Experts of a small language model.
Size: 11 layers, width 128, vocabulary 8192, 14.4M parameters.
Training: 700M tokens, 5342 steps.
Below are experts of layer 4 (counted from 0) of a mixture-of-experts language model. Rows are named router (the router's row for the expert), up (a neuron's input weights, with its number) and show model dimensions 0-127. Each number is 500 + 50 x the weight over its row's rms, rounded and kept within 0 to 999. Numbers have three digits each.
After each expert's rows: a language model's description of what the expert responds to. This comes from a sample of Wikipedia text that the model never trained on.

# expert 53
router:541532502439529466538452430552426423601503512517524492467564478536494532446545481546570508377495577495511439506528455330525526495498467434511494441483467449527476557536575485536470595517530541527476474536548614471519506512501596503505480572471514437480450577455506467465453511505448553589497483484481441564555310483459423461586540455493573555517539528560558508476564501494481488517504
up0:529513459514533554495437476504521525420435502466548534530438518545506541496585429480444493520547459573473604439491526539398499428509555492497583502484527457458440446482432491529534492458578471451470480552385522448433424437490408549523503470516538538579483514540519521409551544506376396482531593499547537496454506523494532441417440504450443492627424547404527412533472538546497476532544
Description: Final digits of years and unit or country codes in tables and stats, such as 20|05, 19|96, km, kg, metres, ARG.

# expert 1
router:555492448477479436498500487538505498549446550440507442450545523479471504416506534493449439511470510513449548482398441480470536515516504434545508561436433514469556483448435494558471476495493465506524514466443504459530528440517547515504472572484475438457436662523448458534549579452482507439476510519520553478457546505465533446432632563487501470519556459529554484540574547266482595429563
up0:432414447485481476433482503476505572590520468433482483602419493518508537489378473593501504571562503523552479546438514421592443536512447469442549491615534470514564493566513547436526418498480485547573441496463496515497543409497455389486514539497423470546449516542466524536429482483514526486426422511509542487513468530497552562633568489490558543493428500527501422459391480486473588540520
Description: Common nouns and noun-forming suffixes in running prose, often after of, and or other, such as law, father, church, -ation.

# expert 35
router:433567443467571486449452435624456452553481548467573516630453438461497508509538554520444484570498496537573437485395471424456457541536466627522514462499554507555543472503434497566512528542501511535493629501579500531495452420523469532505528539514476458448446531518464588431479586499504455517513485496506440424473385568476417517558570599502451584521525511511526502497438454476460477523475
up0:547531528505501460575512548501566614506531538522423569555560551454423515389445588425434514559540539541481489498496521517433641462506584522532484522439491478564537354395517527506463488576480526500541524463494462489390526488376468465457477510510477509544480528493438407460544547491577524534543596467508546562459521503522534410519561487553441512465508572467537427469520466520471478482533
Description: Colons after infobox labels that introduce dates or measures, such as Start date:, Weight:, Length:; also stray articles and word starts.

# expert 4
router:572532409496567448515537500488485518589506475485584462623509488453502437435516504542484508516495526481565504525383421430526463548442532451520519454550619433551505568490433490462463465486531544464425452447514459487550417505471501548474506421546452565621446467494470463484461566458526499536522535523464495514501486519291562483565494516454474531513540607481446499520527509408468548451477
up0:500449522446449481456475460482477619483513536560455515454647603465458464471536475491486554416433478471451459502458535507618440495519457627434477578571514409635511457560495452497513496588540554480521521525444487476465454552447512491481589485426489471547538569429475554526453475507460467452509525476491546545507488428502442491564486576550470484469589484479533465461451588486514451395505
Description: Auxiliary and linking verbs like was, is, has, been, became, and the "that" after reporting verbs (states that, announced that).

# expert 24
router:470566528535496465519512462504463383589524461397555547639409480472526497406558520487539540566524560522568403504376442529551420508447444516502542530582573486471581494517474470445468497477431539471560465489518544537486532481603450521419503494559514490616470488456503559498461521432508436547508491468409583461535454516397519523482467470509522440523498456484560448574475521430489471478523
up0:529433515495568558639490458558467529454612474523574504489473457491455461533593545452522462466583555540422469583501570473539580480568519520418465409517486429537485453512512510509521523493550493528487497478527519495495506440481589492472447597523518463556468442518551566425423468473551596473482495448498451465510497534475551637531507543428411493489371513559396447439454512495561485492515
Description: Separators and linking words in lists and infoboxes, such as semicolons, table pipes, for, the, and See in See also headings.

# expert 57
router:522492581482496445465491379563519497459470509455586529610454463421486512520461528452541545520471605468507458571412444354506503514506524505476537481638551505545441553459529434449492458494515503497540523503531585512491601497478562482431474545481533482439475549471492502485501522423494443503562491526447477460472379533356515450482459502499552519444429474466547429505412475524416543467574
up0:545524511530494486518472541517469468569490554426546523519619515464510528454489490583486521493539475463538540452527398527509524433491458524583482431435517499481584483427370492494525447570493484415552451483494436394495424441524541417547519411507535489512512418564508497522553470454440569513422514525495496516520517566508451488393556454585419516470559473396392558533534481396472449570454
Description: The pipe separating cells inside wiki tables of sports scores, fleets and filmographies, plus semicolons and slashes in lists.

# expert 25
router:478453517523543473401549511606461518492489436478479529445536491509502560453516493552465449438468460503644413525432459384582567568496494529496412435446487488546459502506525477517475504465477516508593502512482495495599405540486445516486468597499488433417461555492471562500455428556545512499558478465530441543455455555326441430550588520532546503496490536530612553494502527558515498508506
up0:522466491427516460476458477483576471468413522495426487427466472566500463687570521528543536513525471412485498496505503503530452534555469610562497481563537594555442496562525476491473515500641494518425482547565529441446452435471502479453500479448557448450494548453517510462535556550488436541511575378423514549602515446485426526550532544506533511492519426478576479475560574466545427533515
Description: Digits and percent signs in numeric tables and statistics, such as vote counts, census figures and sports stats, e.g. 16,441, 48.25%.

# expert 29
router:470526484516473483417488506601537468594368465469417523592494485398467543586489576549536484456457593449455419504442472374542473445557442515527490528477552470483555459391416467463525427502458533498428531466476475462455466496503438492466522623580574483504542539503510479504540506593471510543469448548517501497554499489593535477428469543516451372496462476462472476525471577488546477478497
up0:569489434463459481515506467485509389528527559536482455430515465529536492499486480529501486612436606498488549462488515557464446532430507618482518536492584409525455466420511536573463472513556528592408583549536498493560563508448496537466485513603564518495530485504492513524482500577429486471481571440519468317516444521448614570495488533487527513539514616449510494515465584514471432457501
Description: Word-internal pieces forming adjectives and nouns, such as -al, -ic, -ist, -ian, in Talmudic, politicians, Catholic, polyglot.

# expert 52
router:439532493441492491437482468586540375492447464575614542541514466442466552549469499513461490574472530529535420577498469510444504465508518461482565556494577565508509451510452536556468548509464619430424577505474495490566493519494514579497479426502558425519462602640500532654457580554506539535427534470500467507526398493558462485481511490522461477460485550514485597467439504448476517545508
up0:534482387500436425509598485535526557510616592532486518521498490541488450502454488562487605435390463541555524486484496521568541580448376540481388484537525536555519453432490571560503486467552506521522542507482428395544589523520463454504460580381527443512504535415449464460560477514469524469534427443494491489502511597466521546478520488521508464502541577512578525488492508474487395432462
Description: The == and === section heading markers starting a line after a blank line, plus degree and minute signs in coordinates.

# expert 15
router:604568481567604462488450448514505479483448467420590558503427481483502562502573591506563522489509552466535392533519432401461498501494500495457440514479493504454574502455360478418486445505490495513482527442520530597503491522433516466526539471483501461530525515432498469483400528580447584466490458454475550469481506437370529502486517545496400492500512458511521474575587572378552521452563
up17:553493444542535502495627495392458487591562471493468432491520519491521486494521533435500489539478498551499453566430485498547459519458514470541497455434556470482489587406490485470539596618461515466416494593552421494428451525533594586505504526500450515566481557450355379561481515493485490468397548454565449453543584507464560530485473486490498548531569457555451433471548454512510534460519
Description: Words that define a person in a biography's opening line or a list entry, such as a, was, as, American, politician, member, footballer.

# expert 18
router:415473469444567508436551454544480455559553420501511493416525569423465489467524466533440458460530487508537489532521456313505583498490485491489437464346501473476448577514498510529525500464510500579481481450436539490493486523482522505535528490524556416462499534471499535527379473538500576456545469392473488567506415516392497537481571465535501559423461500538570614450435450579505525456494
up0:506427422443553407535570438416555577573574545499517466592476465541471526441483474512524570523430545398482446583471506519490536518581474397420577480466463514547462529518511588468467521535430425547438452505455550434498426477580472439457532535525445527514530494483566355461494435534501458476461543481548598530543521501531521469589541499503490617486475448454466457468487526471530520538468
Description: Spaces and digits inside numeric tables and coordinates, such as footballer stats rows, MF/DF/GK position codes, and minute/second coordinate values.

# expert 31
router:595460501473539449488483534523463495598410566435565443512508514537482538446508495569408455493495523492543547458567428365452495497549554469525468525473462534450550435482366546439485485521436562520487498455463466540499524542499568502462485469471483510498470518567448471526543458499541546484499466481467566467491554452415544413469566578460480499460450514565525460593582508321544612446479
up17:563447528587506515531493458496500511505560414483544479474500478521541512555601443488497442500517419482577464510423518473525480506509561560586525489500460464520509651459548398452421530598467518484415527411398528468403503373517448509426458414486548508362426454478454504512522543513490459497520448528525449557542489537530600554514523437522480508489476426501438513434440491514568519525494
Description: Singular person or entity nouns after a, an, his or first, such as company, band, song, historian, player, father.

# expert 28
router:590555528564541416510520471501487490505458525457612560542524472507443503466513497531477499642429560478540397474528408464554490550448493487531468475490533468454507525488390513496513481528519473499469502525576429524467529535491494458520455391413480525540475521472510526468480419494442477414410419458384443521499394507475493505515495526478455445535531464593553506533571466344606530574503
up0:565437563411513454455531533552527474360514533466546500520527450471491551394413410529484549567521481479472509476482511604497551429557517485554598409500607547443499503580509503443488478463521472409537516530526536453432574454593569467408441524458502540500468520506399490498499500502507549497462506431420550554453465463429471583592497524545450463511521585585524459476525475531444520486490
Description: Prepositions and verbs in sports or career biographies after he/she, such as played with, studied at, joined, won, victory over.

# expert 17
router:505559508534511446505472475481551496520536487398550526699396443479533531582435504547544527499482555489498447481545445352498483593457443531485474438492594419459470489477468397464473511491509504485482569565639540473462560536520461472499520498480520427495411556525484546458472502471566475507583441490520517528463483512472496546542553503491501514502456490526469516428376419564418491535476
up0:463503495442455546439472481549474400439529558446512445547497475574518526470494497486414521507526501375409528438506491537474458474584549520508440447457472541457396513611513521433511441529483460504538554498486589506459502500556445497527421577414447449621473546566474469459466440482484494543534474411482446427517426532446487417476484462533611561542487388474461481528429506514387526523494
Description: Table pipes and infobox colons after field labels, such as Full name:, Body:, | at row starts; also capitals opening lines.

# expert 51
router:582490476541599473537487489558526564511442547511567518587595475474510526630519520495406460495496523527533464473360485496505547592499477583481446477454516487483461538445384473536428528537518484375396527550557507510443408497558426524526514412433514418335478537479481497519426506467490476537514502549465534540490474488518494500457540443542461444514520462440497543450528493532576551475509
up0:537535512559518444568580517496534475432431525452537417522491475485478471461548606497493513578553470560604504439531497523551448566553537568578504490406544531483536538447508497501542459447485515503463576557494580582495477462543600570398467539410505520510512466514461524462508632559567505508511512449591561573498474402489460544473470516495572523528473645561499513477493453499535502488384
Description: Pieces of personal and place names, mostly given names or their inner fragments, such as Richard, Joe, Jan-n, Keep-n-ews, Rot-ten.

# expert 23
router:543484501477481463504475537506404448507505435507522536572400496510479456481524479616519517639486557444474427506430433566539486488549459502557571511522548547490514455529453499508464415558454567559487530493518436466579457521495596464534526522431505446476459452531473515473514506538456472398488426549494467499492482496327492519534503568507450481519522440476451528527533406314540570444523
up0:542429537493516467494573469579545543373459485557497466490549530500560458541512516482564521473461580513483497531558540487553414496620385543475432518480480621449456470489518488515523495548511527501470399569595516414538535577511512534482571568479513515457594513458403525582547417525455461482516510456542585479556441460486535511590506486469512532403524546518549496551517507499452372545556
Description: Prepositions like in, after, during, from and at that open a time or place phrase, as in in 2005, after the first.

# expert 32
router:565563447474580437414528498484499494439532475522498490605485400442538468507515540569567512461517555518499471507381404569522459502455461499480494478568605457570526603487489433473513414520505572443499491540499483515448479489453531535461506449476509487602455428443481456509514544524499473451517462468471543471478395449307490576615485514461483529490500584494497486537509509401555558489500
up17:577430570545412460470487576537525592450515524438518488507536505523576494485545512556583493480591499471481507430502469542528542491462506386466491498500524497480450502468517399605616557379442569461476539451502538513499448447485556525490490552535456426412490551450564475502520476408499457509499561482475348455461539482491501531609421429424473476531492545516556542431523539509447517440452
Description: The word "as" (as well as, such as, known as) and main or auxiliary verbs after subjects, like was, is, had, became, including.

# expert 43
router:503493630512573495540442560575457513620428522500435511532504512478528418544441484487522506424401505399387520491435465395532533526451472531492489533510422438552626488468458507503497528535487457488537419421532463509484469486531448521523522512472535533450492550495568481496535488402563577464489477613476526499506499438466580442548477555581463413500461481497454500452588473449439570558447
up0:495544493499466487445457518534506456441528497477456524588494476433486466585499539506502484414509503471524562439505600574560466580606411490448506376435546516550457645479536510496511531468540455499537492490356479482519538480398486505568499440491426484485461506489568579531590504544501462468385491528507484453457559458480492540448458458479495498466473493429483401487542453635540412475487
Description: Word pieces in the middle of unusual names and words, often after L or Le, such as Dou-b-leday, Tre-b-ek, Fl-oy-d.

# expert 58
router:520488545469524483497442487532507473532521389484439486468468467513522448526459526537510465447559548538528440563488475327503573480459520459573542479444461556527423616569483427534495539455530535522502449548559555499506542479480519497513492506506585377562487583449497577513448488464547539511591573456512429487554369530416478439611595501483516512506415556503508506467443481496396472462499
up17:501477550496592443557513531469535521520513541424489508343576448442454545481551533324412576454499487472466474495510503469464549521497456542417453416484552535517539511521477531517483524501536548460464482496426467475527485569505543464601586597445482498440470481404491509544427485474543558561619501540529445442489516511506595450490571579526605438514515501540445506521461571524537491467503
Description: Pipes, en dashes, colons, spaces and degree signs between numbers in tables, times and coordinates, such as 20:30, 84–58, 41°00′.

# expert 6
router:576449515505524465516458510499507489560332518406494479587537504494519508445487531526427395480482542609484405534466461360513503508484468508491457526449471483510521553502409567522553471560498555551475503485501540559468560519543497501502466534473604444460430592468462526518512536491490465536455488466488505497399493547513474435464503599553483480525512541500447412541483522325414596511493
up0:497549525480458541465478412530437500570512571514487507496454524491554506530542424511452502578550501458552533498473518478421444396469450626515553439518571525546484477516525569542493513549447528509366464546579631537486435533536529546382491549559454520445495439572483520491551504481458521532572516534522588472594442547569546539478456447419471467452440470573449584535441508503536543567562
Description: Word-final suffix pieces on nouns, mostly plurals and agent endings such as -s, -ers, -ors, plus whole plural nouns like members, players.

# expert 11
router:466560539452496454410511403555483474468478514589466539466533405554574493568526562518497483524540462485511485427410471364474454497451573602384489485492535563478475528510599475613469480483549560518408575510494427495493516507437564509525539551476562402492451552493547605451439520529505585478489473517468405453550468539455416535547534470448478517527570545470523560474438489481486493485524
up0:579473449490612519512540460462640530559495532505431464435475488604513598551478553476537557580434501478476508552499527571536535584543508405513519547524533451570495545450479540427511499482421460527558447504438506462457412514495470488602473535455474495505478491564437432544588403567401529507510508532495484548486560387570569492515530573581508503408449484495505485499515494515546580467531
Description: Month names and the space or number token after them in dates, such as April 18, November 10, and year pieces in tables.

# expert 61
router:464444472391477464532488497533540586603451575526439525487550542477588562465508352515431445385514538510479458577470448403490542433480424508541479553523542535556555519471376467456525475549435530498578455451478521510496438455490461562496609491501500467469480500456448488543443566532479546535498518559555573595508458440548590369516460547495525490524459538470506463474507493441477493506480
up0:484549440506504462613572488523534453481482523370452468492471500493453498583484456539474484574463493477488500489530430483515505417532486494562519562552530419528539497418462452467466468526476485497568553558543595587471500420620487539491500448484539638462355482475521342455498458541463528500608507508530513549542486456596494530597516437589507511505435521467510517485499508438538503478495
Description: Short lowercase pieces inside Latin species names, LaTeX commands and ordinary words, such as sim-ul-ans, \math-b-f, dup-lic-ation.